Below are experts of layer 4 (counted from 0) of a mixture-of-experts language model. Rows are named router (the router's row for the expert), up (a neuron's input weights, with its number), down (a neuron's output weights, with its number) and show model dimensions 0-255. Each number is 50 + 10 x the weight over its row's rms, rounded and kept within 0 to 99.
After each expert's rows: a language model's description of what the expert responds to; "raises" lists some tokens whose logits its average output raises strongly, later layers aside. This comes from a sample of Wikipedia text that the model never trained on.

# expert 27
router:49 39 45 50 54 43 62 42 30 53 59 66 56 59 52 44 49 46 45 55 48 66 51 55 45 59 43 47 61 67 32 56 55 48 38 60 55 29 40 53 43 61 52 42 42 60 51 51 53 60 50 45 57 41 55 43 36 53 55 38 55 47 27 55 43 44 52 47 64 44 62 41 69 66 46 46 45 48 57 55 61 56 37 47 46 34 60 45 51 59 49 50 61 59 54 54 58 62 55 58 34 59 67 49 52 58 38 35 58 26 44 61 63 34 32 25 62 45 62 37 43 53 46 64 34 57 41 57 46 62 45 52 39 61 36 55 51 77 37 50 55 53 48 46 50 60 61 30 46 42 53 49 40 43 64 61 57 51 46 44 59 62 40 45 43 51 64 55 41 49 63 43 61 63 52 58 45 40 68 24 66 58 48 52 53 50 47 45 48 35 73 55 45 34 49 40 55 60 53 56 47 57 55 48 37 41 54 46 30 49 44 69 46 44 54 54 66 34 55 56 39 56 25 51 48 58 50 58 51 41 52 29 57 66 51 55 42 68 58 53 41 44 48 41 57 55 56 48 67 28 67 56 52 59 30 28
up0:48 40 43 30 55 39 55 46 58 58 61 70 52 37 45 56 44 63 43 56 54 56 72 44 62 17 51 39 65 28 39 64 56 37 41 51 60 48 55 46 59 59 52 47 36 48 50 46 56 46 54 49 36 36 47 52 50 53 54 46 55 66 57 47 41 62 50 52 60 43 62 52 61 46 55 60 33 56 65 47 49 70 46 47 40 36 49 52 47 55 58 46 51 45 33 58 62 47 59 65 32 46 54 66 57 58 50 49 54 51 34 60 32 38 54 15 51 46 51 44 44 67 45 48 66 53 37 51 47 52 36 56 56 63 64 51 56 47 55 61 52 50 47 39 43 56 45 38 53 44 48 52 45 45 55 46 58 57 43 49 56 72 50 33 44 55 55 48 55 42 46 57 23 39 54 42 47 53 46 49 58 45 59 34 73 55 60 55 44 41 59 33 64 46 52 59 58 54 52 51 52 62 53 41 40 60 57 55 46 39 49 39 44 48 53 59 66 37 40 99 50 44 48 50 49 49 31 51 50 55 52 50 57 62 62 38 57 67 48 42 45 69 56 35 63 49 63 60 59 50 53 50 54 44 41 48
down0:50 40 54 56 66 43 40 54 65 49 62 39 58 49 55 51 51 55 41 61 50 54 50 40 46 43 50 66 62 37 58 73 60 50 50 40 61 60 60 57 53 46 33 33 41 45 70 54 40 47 40 45 58 34 71 64 52 48 42 59 41 63 35 59 51 35 46 50 29 26 47 54 65 52 46 43 41 52 37 42 46 33 46 36 54 48 41 35 38 52 41 48 40 46 71 38 31 66 63 44 46 44 40 57 56 50 45 53 56 50 54 38 45 68 57 63 43 46 52 44 47 35 48 33 62 46 33 42 33 68 61 58 51 42 51 57 29 53 44 45 77 67 57 51 44 43 42 45 73 56 47 36 70 49 55 48 23 41 54 52 49 35 39 38 59 68 52 49 60 62 52 55 52 73 47 55 36 37 53 71 50 58 51 40 51 40 47 63 54 41 53 54 64 44 41 46 31 45 31 58 48 44 36 59 46 40 48 48 45 52 52 36 61 48 47 40 49 57 53 38 49 46 41 39 60 45 52 56 45 44 41 46 64 32 51 62 51 43 63 41 35 40 61 41 58 55 48 48 59 44 58 45 53 44 54 45
It responds to: "on" word-pieces. Word-internal pieces such as "on", "en", "am", "om", mostly after C or N, as in Constituency, Confinement, Cincinnati, Cleveland.
raises: "an", "b", "p", "-", "un", "o"

# expert 15
router:36 56 55 65 62 62 41 38 49 50 58 66 59 41 66 52 56 56 51 50 36 57 63 58 27 43 42 46 57 68 42 46 57 50 41 54 36 38 48 36 42 40 43 45 66 55 45 63 44 49 49 46 52 43 57 27 53 47 52 41 57 65 59 56 58 44 59 53 48 51 35 48 51 44 60 67 45 41 53 58 58 46 43 64 49 32 36 42 63 35 56 52 58 50 53 60 56 58 34 54 44 38 60 45 44 39 65 50 56 30 48 47 55 64 56 50 49 45 54 54 58 52 39 54 37 56 44 62 45 50 64 45 66 42 42 65 42 44 32 46 37 67 51 44 38 40 60 59 49 27 48 44 23 55 35 44 32 52 55 36 45 53 51 71 51 53 67 48 51 40 59 47 67 46 56 59 51 53 48 39 47 73 49 41 44 41 32 56 50 14 54 54 32 49 50 47 55 57 58 45 34 49 34 42 26 37 68 55 55 59 46 53 49 55 73 43 44 41 51 49 48 53 46 43 51 49 49 44 56 39 34 58 62 51 41 39 53 60 46 46 41 63 31 42 51 64 64 45 69 64 57 67 61 49 56 39
up1:46 39 56 34 65 56 50 46 33 36 55 36 43 47 36 47 55 53 44 46 60 45 40 47 48 43 63 26 49 64 38 36 59 58 28 34 62 53 37 56 41 61 53 48 53 59 41 41 38 48 61 52 46 50 43 45 57 58 42 68 60 66 67 52 41 63 49 55 29 51 58 41 51 89 48 45 45 58 57 60 66 47 39 33 54 43 40 47 64 49 38 38 55 52 46 49 52 37 46 57 48 48 37 54 58 37 56 46 47 52 51 49 66 51 46 51 60 24 09 42 48 55 52 43 57 46 53 54 52 50 54 39 71 48 52 48 58 37 53 34 56 42 50 31 54 59 50 55 42 49 51 57 41 63 76 50 47 45 53 49 51 49 48 41 42 50 61 45 48 59 31 38 48 47 57 42 36 56 41 51 35 54 51 47 55 38 36 54 40 52 66 50 51 52 42 50 44 56 44 44 48 46 58 55 47 50 53 40 40 49 67 58 60 62 45 53 57 58 50 50 60 41 35 52 50 39 45 55 48 44 88 56 54 66 52 42 49 53 55 40 78 59 65 42 46 61 65 48 61 36 50 52 37 47 47 66
down1:50 48 55 60 68 32 65 37 44 58 66 43 52 72 47 38 48 44 51 60 67 50 30 33 41 58 41 46 34 33 47 39 49 47 45 39 48 54 40 46 71 39 62 46 51 63 41 49 48 50 57 53 38 45 51 48 59 55 48 62 40 50 66 41 46 38 35 63 31 51 65 52 50 51 45 39 48 41 49 58 56 50 23 37 61 60 58 46 52 55 50 44 50 42 42 38 47 62 55 64 41 52 36 51 41 53 46 49 58 53 48 46 57 43 55 37 56 60 47 43 53 48 63 50 62 50 44 50 33 32 49 58 55 48 49 58 58 54 39 42 49 46 42 45 51 54 40 33 62 69 33 51 45 49 45 40 55 48 35 43 53 44 44 32 49 44 40 47 65 46 36 34 58 25 50 67 51 35 54 40 53 56 44 33 31 51 50 46 56 55 56 57 36 61 50 58 41 57 37 68 64 50 54 85 42 63 60 43 42 64 51 46 49 52 57 51 55 63 46 44 60 80 55 41 54 57 54 49 57 55 59 59 54 37 75 47 61 36 47 52 53 54 44 80 50 58 64 45 55 47 35 53 41 27 53 64
It responds to: Passive participles. Past participles and predicate words after was, is, were or are, usually in passives, such as found, called, named, built, released, approved.
raises: " there", " in the", " in", " on", " up", " at"

# expert 9
router:48 59 56 41 45 62 55 34 36 47 57 50 45 56 57 55 46 46 27 39 56 74 57 63 38 37 58 55 55 54 47 53 49 46 42 49 49 53 42 49 40 45 54 42 56 63 48 41 25 48 32 44 50 54 62 36 60 46 48 42 46 41 52 44 48 50 58 51 50 47 51 43 35 48 33 54 40 35 60 67 51 50 48 42 41 35 41 49 54 50 58 51 67 64 62 52 57 47 55 71 51 55 62 54 53 54 60 51 61 35 48 42 39 39 45 38 40 37 55 52 49 35 49 42 37 58 53 66 39 53 55 40 51 63 31 58 54 57 49 58 41 34 57 49 38 60 47 49 59 24 62 58 38 45 51 42 45 57 62 25 50 59 43 36 45 43 43 53 38 55 50 37 53 45 70 50 23 49 65 33 41 61 66 41 51 51 49 58 50 45 57 57 43 56 41 40 48 48 46 31 49 41 33 33 58 30 56 70 37 47 55 70 60 44 74 47 60 53 63 29 46 45 23 38 48 63 44 65 61 45 49 51 58 65 68 34 57 58 38 46 37 54 47 37 49 46 38 54 48 51 53 56 50 62 61 30
up0:39 46 46 38 69 50 34 55 54 51 57 50 56 53 48 54 41 51 56 41 68 64 47 49 44 55 73 56 63 58 42 78 44 56 51 37 57 40 33 49 41 57 53 45 51 40 39 38 38 51 44 54 56 44 58 44 61 48 50 47 28 63 24 45 46 49 66 55 55 35 45 45 47 49 34 47 57 27 58 50 17 64 46 47 46 46 57 61 60 46 44 54 62 62 65 61 54 60 62 57 53 52 54 44 43 49 50 38 39 24 53 51 60 57 43 39 60 42 51 55 67 46 49 39 34 54 53 61 48 58 52 50 71 59 60 57 54 53 51 26 38 47 39 52 44 56 49 54 52 42 43 57 60 51 60 42 52 56 48 47 56 49 42 52 45 53 48 59 48 58 55 45 73 53 56 47 37 56 57 40 51 37 61 36 45 45 48 54 53 51 52 47 41 55 61 56 51 54 52 65 44 48 34 25 61 45 62 37 63 48 51 62 78 59 55 42 58 45 44 53 55 39 52 54 47 38 53 44 58 49 48 46 59 43 52 49 50 61 49 29 53 27 45 38 95 43 31 37 44 61 55 69 50 54 54 39
down0:57 57 55 51 59 48 41 46 70 35 45 46 45 64 80 60 65 53 45 46 37 58 68 48 58 52 65 40 46 50 49 40 55 43 56 40 66 47 59 35 47 60 63 55 60 44 61 51 45 66 41 59 17 59 55 41 55 43 34 54 65 42 54 66 67 41 54 39 65 36 45 60 34 53 62 54 46 44 61 53 53 51 47 49 54 51 51 52 33 60 43 46 46 48 34 42 47 68 55 57 61 67 53 48 59 56 50 55 62 37 45 51 59 55 56 37 52 55 54 56 69 40 56 59 52 45 43 48 66 47 48 48 45 48 60 51 43 53 59 50 38 61 42 80 43 36 25 41 36 50 47 55 48 57 58 56 43 66 44 35 55 52 76 54 49 57 47 34 44 58 44 45 43 48 38 39 47 49 65 55 51 65 52 48 32 57 51 44 55 42 57 54 33 46 57 38 34 46 48 45 54 40 57 49 55 50 38 42 40 68 65 44 49 35 59 39 32 48 55 57 62 54 57 43 69 47 49 43 60 44 45 42 56 49 43 49 62 37 59 47 44 48 26 62 31 68 25 37 48 62 50 54 50 44 35 65
It responds to: Early name word-pieces. Second or third word pieces of names and words starting with F, V or W, often foreign, such as Fjord, Vincent, Vancouver, Venezuela, Frank.
raises: "ne", "ett", "h", "ic", "ell", "he"

# expert 28
router:48 55 67 51 66 48 60 52 43 49 49 71 37 56 42 61 78 50 46 68 36 71 44 65 51 45 34 54 52 50 56 47 53 46 50 41 58 38 40 70 52 59 47 45 58 53 56 54 54 36 54 36 46 46 47 47 53 58 50 48 49 55 46 53 42 62 45 40 51 53 39 38 67 52 53 68 46 48 56 58 58 59 58 55 42 52 56 38 53 53 55 55 65 63 48 59 53 67 28 52 39 59 55 37 56 55 58 41 45 40 45 58 46 48 55 45 53 37 52 51 39 57 38 59 23 39 49 75 39 50 58 51 59 71 43 63 34 46 50 45 50 49 38 46 46 69 50 56 65 37 59 46 23 49 44 45 50 55 53 51 46 53 40 41 44 51 55 51 56 32 50 45 40 64 46 70 42 65 59 35 65 54 58 41 49 48 40 26 53 43 70 51 40 48 28 61 58 53 52 44 34 37 47 50 48 34 61 33 71 44 45 55 52 39 58 36 44 44 62 46 60 32 41 63 51 39 52 75 43 33 53 40 46 54 54 30 46 40 47 59 38 55 33 50 60 47 41 44 59 58 69 61 40 50 48 34
up1:50 60 60 55 54 52 59 70 55 29 39 62 39 67 54 39 41 52 60 17 42 35 49 42 48 47 47 41 36 52 45 57 54 49 38 66 64 33 53 44 61 51 47 24 30 56 49 62 56 48 51 72 54 54 63 55 23 47 36 53 43 56 47 42 66 53 40 61 62 48 52 53 58 65 61 49 44 64 37 53 45 54 51 35 54 49 50 57 43 61 53 60 48 55 54 58 40 55 63 48 54 41 45 40 37 62 48 47 51 49 48 50 56 48 43 60 58 58 47 56 56 47 53 50 43 47 38 66 60 47 84 42 52 46 51 59 65 61 73 48 49 43 46 67 49 48 51 35 44 47 41 46 53 61 70 59 59 38 44 39 44 58 52 43 57 54 51 53 31 49 52 54 36 52 64 47 54 62 53 34 63 48 42 49 39 46 50 47 35 36 44 35 39 37 51 49 55 45 54 50 47 62 59 50 79 40 61 57 40 65 53 43 64 40 63 58 70 49 53 12 60 47 45 46 49 56 47 48 35 34 48 43 59 37 51 78 44 58 56 60 62 53 49 49 49 42 42 55 55 57 59 51 53 52 44 59
down1:65 49 44 42 66 54 58 49 63 48 47 45 42 53 46 50 28 36 61 40 55 39 68 42 52 61 53 41 47 46 47 51 63 47 56 59 45 67 48 48 47 48 45 25 38 54 34 43 48 56 46 67 54 40 57 53 64 75 67 45 48 50 40 52 51 44 57 47 51 51 63 53 38 48 56 51 49 44 23 41 61 43 56 47 57 57 67 64 53 47 49 46 43 44 42 37 53 51 42 45 44 58 33 49 41 69 32 27 45 61 32 69 51 60 48 49 43 47 44 39 58 56 54 53 52 34 54 61 55 35 47 55 58 42 49 68 47 60 61 39 50 51 45 45 60 36 44 48 59 52 69 53 61 54 31 57 52 46 41 56 45 42 36 63 48 62 42 47 38 44 41 66 57 50 56 37 60 56 71 62 30 49 55 26 38 24 63 69 46 60 43 57 58 57 62 57 48 56 48 55 56 53 50 50 60 68 43 60 66 64 64 48 51 63 34 37 69 45 57 64 45 51 55 40 57 60 53 35 47 51 49 54 39 50 51 40 51 51 57 31 52 48 60 36 46 36 67 28 61 41 56 37 59 37 61 52
It responds to: Statistics table punctuation. Pipes, parentheses, percent signs and semicolons among numbers in climate, census and election tables, e.g. "19.8 (67.6)", "11.3% (5th".
raises: " S", "1", " L", "4", " and", ","

# expert 53
router:58 59 70 40 60 48 54 46 33 55 53 64 43 62 60 51 49 36 62 47 51 58 63 52 33 60 53 43 65 57 54 63 53 64 62 53 66 32 37 52 34 63 51 39 62 63 46 55 59 54 55 43 35 49 55 44 56 63 67 43 51 57 51 51 45 56 40 58 52 59 45 38 50 47 54 50 53 59 63 65 53 50 51 51 33 41 51 37 63 48 56 49 56 47 69 58 70 51 38 59 45 59 47 55 50 54 51 52 56 29 44 48 48 48 46 55 61 45 57 39 27 52 61 39 30 42 38 69 48 47 63 59 66 43 37 67 46 33 46 51 61 68 36 56 53 76 39 31 67 39 53 51 43 47 46 39 52 50 61 47 79 38 50 47 42 35 44 50 43 46 44 44 58 53 53 46 27 67 52 42 48 52 66 44 59 41 52 35 49 38 62 42 61 42 48 49 59 53 39 52 32 69 51 46 42 34 55 53 57 58 40 56 43 43 44 42 56 58 43 36 52 63 46 62 38 40 54 62 54 47 42 49 56 68 42 41 31 53 51 58 46 66 46 42 48 52 59 52 53 55 77 80 59 38 54 42
up1:42 49 53 69 40 62 47 41 45 25 48 46 26 49 68 44 50 36 35 38 45 55 49 60 17 54 41 50 50 48 54 53 46 59 41 62 57 62 38 38 63 51 32 43 39 47 37 57 39 51 38 88 66 56 56 50 54 50 56 32 60 42 43 49 69 28 45 29 59 64 51 62 58 51 44 55 52 44 56 41 46 47 50 58 38 42 46 52 64 52 47 48 54 50 56 49 33 58 34 50 60 40 50 54 54 50 39 57 53 62 61 52 57 35 48 71 49 48 48 49 40 49 44 54 45 60 57 39 51 60 69 48 37 38 33 43 51 52 48 48 55 43 47 58 46 54 48 49 35 44 65 38 50 71 53 43 46 58 36 45 67 54 49 56 51 50 54 54 35 44 58 44 47 67 59 49 54 44 53 47 41 52 47 46 29 61 45 40 59 42 43 61 51 51 47 39 71 64 69 36 52 49 47 49 40 59 45 46 44 60 45 46 67 60 53 52 56 53 57 51 56 66 54 43 67 57 53 41 57 53 27 52 49 64 29 64 69 34 52 63 45 48 36 56 50 62 31 49 61 46 58 41 50 56 46 73
down1:37 60 45 72 56 76 50 57 47 48 58 37 48 35 59 52 36 58 45 49 44 47 42 65 55 56 56 52 59 63 41 48 42 63 69 38 44 53 56 37 48 46 45 45 35 50 55 44 49 35 63 51 47 55 51 49 63 41 43 52 74 50 37 58 47 62 42 49 47 55 49 41 50 54 53 55 47 54 69 62 41 40 57 48 57 40 45 30 44 41 61 49 60 52 48 66 29 47 56 31 47 61 41 34 66 41 60 60 54 43 61 51 68 58 46 61 55 38 36 47 47 49 57 56 43 41 42 57 39 59 61 62 45 50 53 49 38 42 61 33 45 48 51 55 36 53 56 64 58 67 54 27 54 56 45 50 34 55 57 53 38 41 56 35 49 57 60 72 60 42 54 69 45 43 42 36 50 54 30 38 38 43 55 59 31 60 48 80 52 26 37 56 56 48 53 49 52 43 45 33 43 52 39 46 28 31 34 32 40 56 41 67 36 33 37 62 51 40 59 51 53 49 42 48 43 47 57 41 59 49 57 60 47 48 41 42 41 52 49 40 58 49 71 42 72 52 52 58 47 56 62 45 52 45 56 38
It responds to: Brackets and math markup. Opening parentheses before numbers, unit conversions or authorities, plus LaTeX symbols such as $, _{, ^{, [.
raises: "1", "w", "2", "st", "3", "-"

# expert 34
router:54 45 54 50 49 55 54 50 43 55 38 75 25 41 60 81 43 59 45 33 66 65 54 57 55 36 58 50 49 50 50 71 46 53 50 58 43 44 65 46 39 50 55 37 47 66 49 53 53 53 35 46 58 60 42 44 56 66 57 45 57 56 56 45 39 48 62 47 53 43 45 43 58 52 53 40 45 41 59 57 53 41 36 72 44 50 50 43 65 51 44 56 59 40 44 40 47 56 57 57 43 60 53 65 59 50 40 47 40 28 43 50 55 31 40 51 39 31 56 42 44 58 50 40 47 44 53 54 43 47 58 58 50 40 48 64 49 54 59 56 63 40 58 42 41 63 57 53 40 35 61 49 44 63 52 69 52 41 52 51 58 52 37 40 47 42 58 54 43 35 64 36 69 53 56 54 29 57 65 40 42 65 64 35 53 45 32 47 44 34 68 51 44 46 38 44 60 65 56 49 51 65 52 54 45 45 65 62 57 44 63 44 38 18 46 39 54 48 74 59 48 36 37 47 36 67 41 57 42 54 35 49 66 50 53 46 52 60 62 39 34 62 38 58 57 66 48 40 51 55 55 56 39 49 23 31
up3:47 39 68 38 44 45 53 45 59 48 48 66 32 11 41 53 48 38 38 46 54 70 43 52 42 46 38 56 56 47 48 56 67 53 58 61 63 57 46 41 43 54 53 52 50 43 46 53 31 51 52 64 54 45 40 52 54 45 47 57 41 36 53 46 43 41 54 40 48 45 52 52 57 42 46 58 56 58 84 36 51 56 57 73 40 59 67 42 51 53 31 36 55 54 53 35 57 61 33 38 48 49 45 49 45 55 32 54 48 46 49 52 54 64 46 54 51 70 59 53 51 47 59 72 51 39 52 34 51 48 56 55 45 55 41 51 48 44 34 24 45 67 55 63 45 61 43 34 47 52 42 36 61 54 65 57 59 58 47 69 52 48 43 51 42 55 46 31 53 27 53 54 65 41 44 49 35 66 51 45 46 41 55 47 43 35 59 31 50 51 51 48 34 47 38 34 73 42 57 64 44 54 33 52 36 54 57 40 43 50 39 28 56 49 50 43 56 59 54 54 54 48 54 49 39 49 65 37 40 45 37 57 51 48 59 49 52 38 54 43 59 55 30 53 29 44 47 66 46 66 53 60 63 31 58 37
down3:35 40 58 57 38 46 32 32 40 46 59 49 56 79 45 51 57 59 47 46 43 65 61 66 51 47 49 57 58 45 49 42 42 39 32 45 49 57 48 43 57 58 48 32 58 63 66 34 54 64 51 63 46 45 78 45 44 34 54 50 53 49 58 41 45 46 58 60 51 58 43 69 56 60 49 44 51 33 78 51 46 51 46 37 35 57 47 64 35 30 45 37 31 45 51 63 58 54 66 53 36 61 51 38 59 50 66 51 37 59 33 43 49 45 35 34 33 56 50 51 31 60 44 60 45 65 51 61 62 37 68 67 66 51 45 53 53 56 57 60 46 42 43 47 45 49 69 53 53 50 54 32 33 31 43 51 44 52 49 55 48 40 44 44 51 48 42 33 49 48 54 54 45 51 44 49 48 41 49 58 38 55 61 66 68 52 45 62 49 57 51 36 33 55 54 54 55 53 58 53 43 43 37 42 38 65 35 46 63 36 68 52 34 45 40 49 66 58 39 49 56 46 54 46 42 27 34 33 60 56 40 50 59 51 41 47 46 60 64 47 59 54 51 52 39 57 49 56 71 51 42 52 46 47 34 64
It responds to: Subject pronouns in biographies. Subject pronouns he, she, they, it starting clauses in biographical prose, plus following verbs and "You Can't"-style song titles.
raises: " s", " d", " w", " b", " and"

# expert 58
router:44 44 48 56 55 45 56 46 59 39 34 65 35 52 55 52 57 28 42 51 63 61 40 43 40 36 56 52 53 43 54 58 61 63 53 55 42 27 43 42 46 57 52 39 52 63 45 57 47 48 35 43 55 46 69 45 50 56 58 51 48 64 63 61 13 35 54 54 44 47 53 48 62 56 59 51 57 34 53 42 45 63 47 48 36 43 58 41 70 56 60 35 67 66 38 54 43 46 44 51 35 42 51 44 50 52 59 49 62 31 39 61 42 51 34 36 53 37 65 53 47 64 50 61 44 57 45 71 46 36 57 49 58 56 21 74 58 54 50 57 49 60 47 42 37 67 45 50 37 34 39 66 46 45 63 37 50 63 43 34 49 42 51 60 45 47 37 36 29 41 58 51 53 59 48 41 45 61 60 42 57 51 58 34 48 52 50 55 42 52 60 60 52 46 46 46 62 55 54 32 62 68 30 62 38 46 48 50 60 48 49 55 66 53 64 46 58 44 69 53 48 45 40 59 61 38 42 54 70 35 45 63 77 51 40 50 50 55 50 58 59 52 44 51 47 67 49 64 50 39 48 66 53 43 45 47
up0:46 46 69 60 19 65 59 44 37 63 31 51 38 40 56 53 50 55 49 49 55 52 44 61 51 42 53 50 57 57 54 43 45 52 59 53 51 47 54 45 63 66 43 52 57 64 42 38 53 40 48 59 50 54 55 40 40 66 42 55 54 41 49 56 47 44 60 40 63 48 35 47 36 47 41 38 56 57 38 49 36 46 32 52 40 46 63 51 56 44 55 41 47 42 57 32 59 40 40 36 49 42 54 39 41 35 70 45 56 62 56 57 37 65 42 46 39 36 38 32 46 50 54 68 57 54 50 52 52 55 62 52 51 45 42 63 59 48 49 31 48 43 46 51 47 55 50 54 36 50 69 50 61 33 37 46 27 46 58 53 31 60 59 68 57 50 37 39 45 46 55 42 50 49 49 43 41 53 56 59 44 60 46 55 37 56 74 63 61 51 58 40 46 52 54 56 37 64 48 57 21 45 43 54 50 52 52 55 57 57 58 70 52 58 56 32 49 46 73 48 24 56 43 45 57 94 54 47 56 48 41 57 58 63 53 53 57 40 39 42 52 45 32 33 56 63 70 44 61 44 49 47 43 50 68 42
down0:51 61 66 53 53 56 41 39 62 54 31 54 55 32 46 45 54 44 45 57 49 53 57 53 63 45 34 53 58 61 62 58 54 42 59 36 63 31 59 54 43 64 43 61 70 41 58 45 48 45 54 56 53 32 48 39 59 43 47 48 48 40 54 40 66 43 45 39 42 46 75 47 57 49 43 63 29 65 35 50 46 33 41 36 32 54 69 55 44 51 42 62 45 46 55 58 44 52 43 36 62 66 45 43 69 61 47 55 62 49 38 58 63 44 46 57 52 69 50 57 30 37 62 42 43 37 71 51 54 45 44 68 33 45 49 48 51 63 43 59 63 51 54 41 51 37 35 36 51 59 57 59 48 70 36 50 57 50 55 55 40 43 60 37 48 41 55 28 58 60 26 36 49 57 57 51 64 52 46 60 32 58 60 62 64 37 56 63 52 45 58 47 62 49 30 66 40 34 55 50 61 49 36 37 26 46 56 52 46 54 32 44 37 43 41 44 50 52 51 57 51 46 66 65 52 55 39 52 54 58 62 59 60 46 39 57 47 45 52 63 40 47 47 46 40 39 43 33 55 63 52 51 41 30 53 63
It responds to: Foreign name syllables. Middle syllables of non-English proper names, e.g. Kunigunda, Waitangiroto, Mosjøen, -ović, Taiwan, Shanghai, plus some table pipes.
raises: "ic", "ies", "ier", "ik", "ar", "ing"

# expert 39
router:57 64 59 45 44 56 48 50 44 52 45 74 49 55 52 49 52 18 54 44 45 61 45 69 48 41 61 48 53 43 51 24 48 50 49 52 49 60 50 58 49 52 45 55 57 63 40 54 54 33 34 45 41 54 58 30 48 47 51 58 57 64 45 58 31 46 59 50 45 45 39 51 62 50 56 48 36 60 48 50 50 58 50 49 42 61 58 34 52 46 35 64 53 53 48 47 52 52 43 46 65 46 59 56 53 48 54 50 72 38 52 55 54 46 46 51 48 40 63 51 41 45 41 62 36 52 71 71 30 56 56 38 45 55 30 51 46 53 51 45 55 41 59 59 40 49 63 63 44 35 61 60 47 38 38 55 38 44 46 51 56 56 54 52 35 35 58 44 49 49 64 25 59 62 62 57 50 54 49 59 87 54 54 33 47 36 35 63 28 33 69 58 50 29 61 54 58 42 53 51 42 62 51 43 50 41 75 54 46 36 47 53 54 37 68 35 49 56 48 33 45 44 47 66 80 47 54 58 60 47 49 66 59 50 41 54 63 44 41 58 46 57 52 44 41 51 57 47 49 42 50 42 66 34 49 27
up0:46 43 58 55 47 48 58 60 23 48 50 70 56 55 51 45 54 54 44 46 44 43 55 57 58 49 48 43 48 65 58 40 38 43 29 48 33 54 54 49 52 39 50 47 53 42 41 43 59 43 45 57 50 54 57 34 50 39 48 51 65 91 41 42 43 41 46 48 55 49 52 52 54 60 50 44 37 36 52 57 55 55 59 62 46 37 50 31 46 65 43 60 48 50 53 48 61 46 51 41 68 52 29 50 59 48 48 57 62 66 68 44 68 44 39 56 52 37 50 32 34 57 57 68 36 60 63 57 40 44 46 43 52 45 38 49 42 52 48 49 54 45 55 45 44 53 43 60 40 68 41 72 32 57 50 51 54 49 53 52 41 46 46 53 56 65 53 46 35 52 57 43 48 62 49 36 43 45 46 56 49 61 67 35 85 60 51 58 44 51 57 52 52 32 76 75 38 36 48 38 31 65 32 45 45 38 62 60 68 48 46 69 46 44 72 52 57 40 50 41 54 55 38 60 46 41 45 55 50 42 56 37 53 62 53 46 45 48 49 57 41 66 58 42 24 64 59 41 45 53 38 47 51 43 34 42
down0:49 43 49 47 45 56 66 44 50 51 59 49 44 33 24 65 51 64 38 48 41 56 48 42 55 51 58 47 44 72 33 55 57 70 70 50 49 64 53 60 53 71 69 65 51 56 34 56 64 55 46 50 53 31 54 53 50 55 38 52 42 22 48 49 42 63 38 63 56 40 44 41 56 52 68 45 64 54 18 50 62 61 62 48 64 54 69 48 45 53 53 48 49 46 50 46 58 41 46 37 52 44 52 42 50 60 60 68 44 64 60 56 39 51 55 56 44 61 52 64 49 37 57 46 34 52 36 42 55 46 61 42 49 46 58 40 51 32 45 44 60 43 40 49 58 34 59 64 37 35 38 69 37 73 50 31 52 66 35 54 58 54 44 42 53 53 44 48 47 52 66 54 55 46 69 52 51 65 45 41 34 49 47 52 46 57 50 41 34 58 49 44 43 48 35 40 45 64 62 50 42 51 54 52 58 44 65 49 41 38 54 40 47 66 38 46 59 50 56 51 57 27 55 36 50 60 70 61 64 66 31 51 37 48 51 51 48 48 39 38 60 38 54 43 70 51 58 42 37 54 59 48 44 66 53 51
It responds to: Possessive pronouns. Possessive 's and pronouns his, her, their, its, him, mostly before family or time nouns like father, wife, time, youth.
raises: " ", " n", " in", " s", " b", " p"

# expert 13
router:59 48 41 56 54 50 51 43 42 43 37 65 39 52 50 46 63 40 39 59 64 68 53 50 32 50 50 51 57 43 53 60 60 41 40 53 53 37 33 74 42 50 43 47 53 63 52 61 59 57 39 45 51 47 54 55 35 59 38 38 54 52 43 52 27 43 63 58 41 59 60 58 70 59 40 43 43 56 69 51 56 44 59 47 41 46 37 42 63 42 52 47 51 56 44 49 46 52 49 62 33 63 51 49 42 57 58 32 68 37 31 37 52 44 40 47 53 45 51 47 49 37 47 53 28 54 40 71 52 53 44 48 60 51 27 64 51 44 35 67 59 52 41 30 45 46 48 41 52 33 49 64 51 30 60 68 49 59 36 32 53 41 54 44 28 45 55 52 34 51 43 46 53 62 53 64 39 40 62 41 49 53 61 38 54 47 35 69 56 46 67 63 49 47 29 31 55 40 47 46 56 56 56 30 41 46 50 52 48 48 43 63 58 35 55 41 40 55 57 48 58 41 44 57 62 43 30 56 48 48 55 38 63 59 45 63 67 61 38 53 22 43 38 44 41 49 58 57 63 33 58 54 67 55 46 38
up0:54 52 54 43 47 48 65 59 49 54 44 39 53 41 52 61 58 38 59 45 41 58 93 60 33 52 77 71 61 39 42 35 41 49 58 45 48 54 49 40 59 49 53 47 62 59 50 46 55 61 43 40 50 53 66 38 45 55 85 46 58 47 52 54 61 39 54 40 28 53 38 42 58 40 51 52 56 48 65 44 76 48 62 37 52 31 49 47 47 52 42 45 51 56 59 41 48 48 52 45 52 37 39 43 47 51 53 48 50 39 32 55 56 38 58 55 55 46 56 62 55 43 47 51 44 43 59 58 52 52 52 37 60 64 65 50 58 55 52 64 54 35 56 57 39 61 32 46 52 53 47 56 39 46 55 23 38 54 50 31 38 69 50 52 47 53 65 39 54 46 52 43 44 53 63 39 34 42 53 27 49 35 44 56 54 84 36 62 57 58 47 41 54 57 44 51 44 49 32 33 63 42 43 43 50 44 47 57 50 41 58 45 61 56 55 55 49 55 52 45 61 57 42 57 42 60 46 44 41 45 36 56 68 49 44 57 57 45 61 29 48 60 58 38 49 27 47 49 53 57 55 49 33 63 40 69
down0:60 50 41 34 51 42 48 46 47 46 46 61 56 52 47 42 53 49 44 46 58 37 41 49 55 56 48 49 59 28 52 38 74 61 51 47 64 56 54 50 64 50 51 40 55 46 59 42 37 58 51 51 48 47 48 51 60 37 53 32 46 59 51 63 56 36 23 48 47 40 42 44 49 31 44 39 42 60 44 48 54 43 23 41 49 38 62 51 45 50 43 45 45 64 40 38 51 39 50 62 36 68 37 53 52 65 59 56 50 49 48 43 64 40 49 34 44 43 39 22 64 56 49 65 41 56 47 73 35 48 59 41 70 42 63 61 62 50 60 67 52 51 41 50 46 52 41 58 47 62 48 69 45 53 57 56 45 34 62 37 46 51 53 45 60 48 49 39 34 44 49 58 58 63 59 48 51 70 43 56 38 57 37 58 38 56 43 47 60 66 63 61 50 64 48 44 39 47 41 49 52 29 60 42 55 47 39 55 56 55 46 60 51 39 48 63 55 57 35 54 53 56 40 54 38 48 42 35 29 32 61 47 52 72 44 50 52 35 60 55 37 83 49 52 71 49 44 53 34 35 42 60 29 46 52 66
It responds to: Foreign name syllables. Short vowel-consonant pieces right after an initial capital in foreign place and person names, such as T-ash-kent, K-ash-mir, Kar-ach-i.
raises: "i", "is", "it", "og", "om", "y"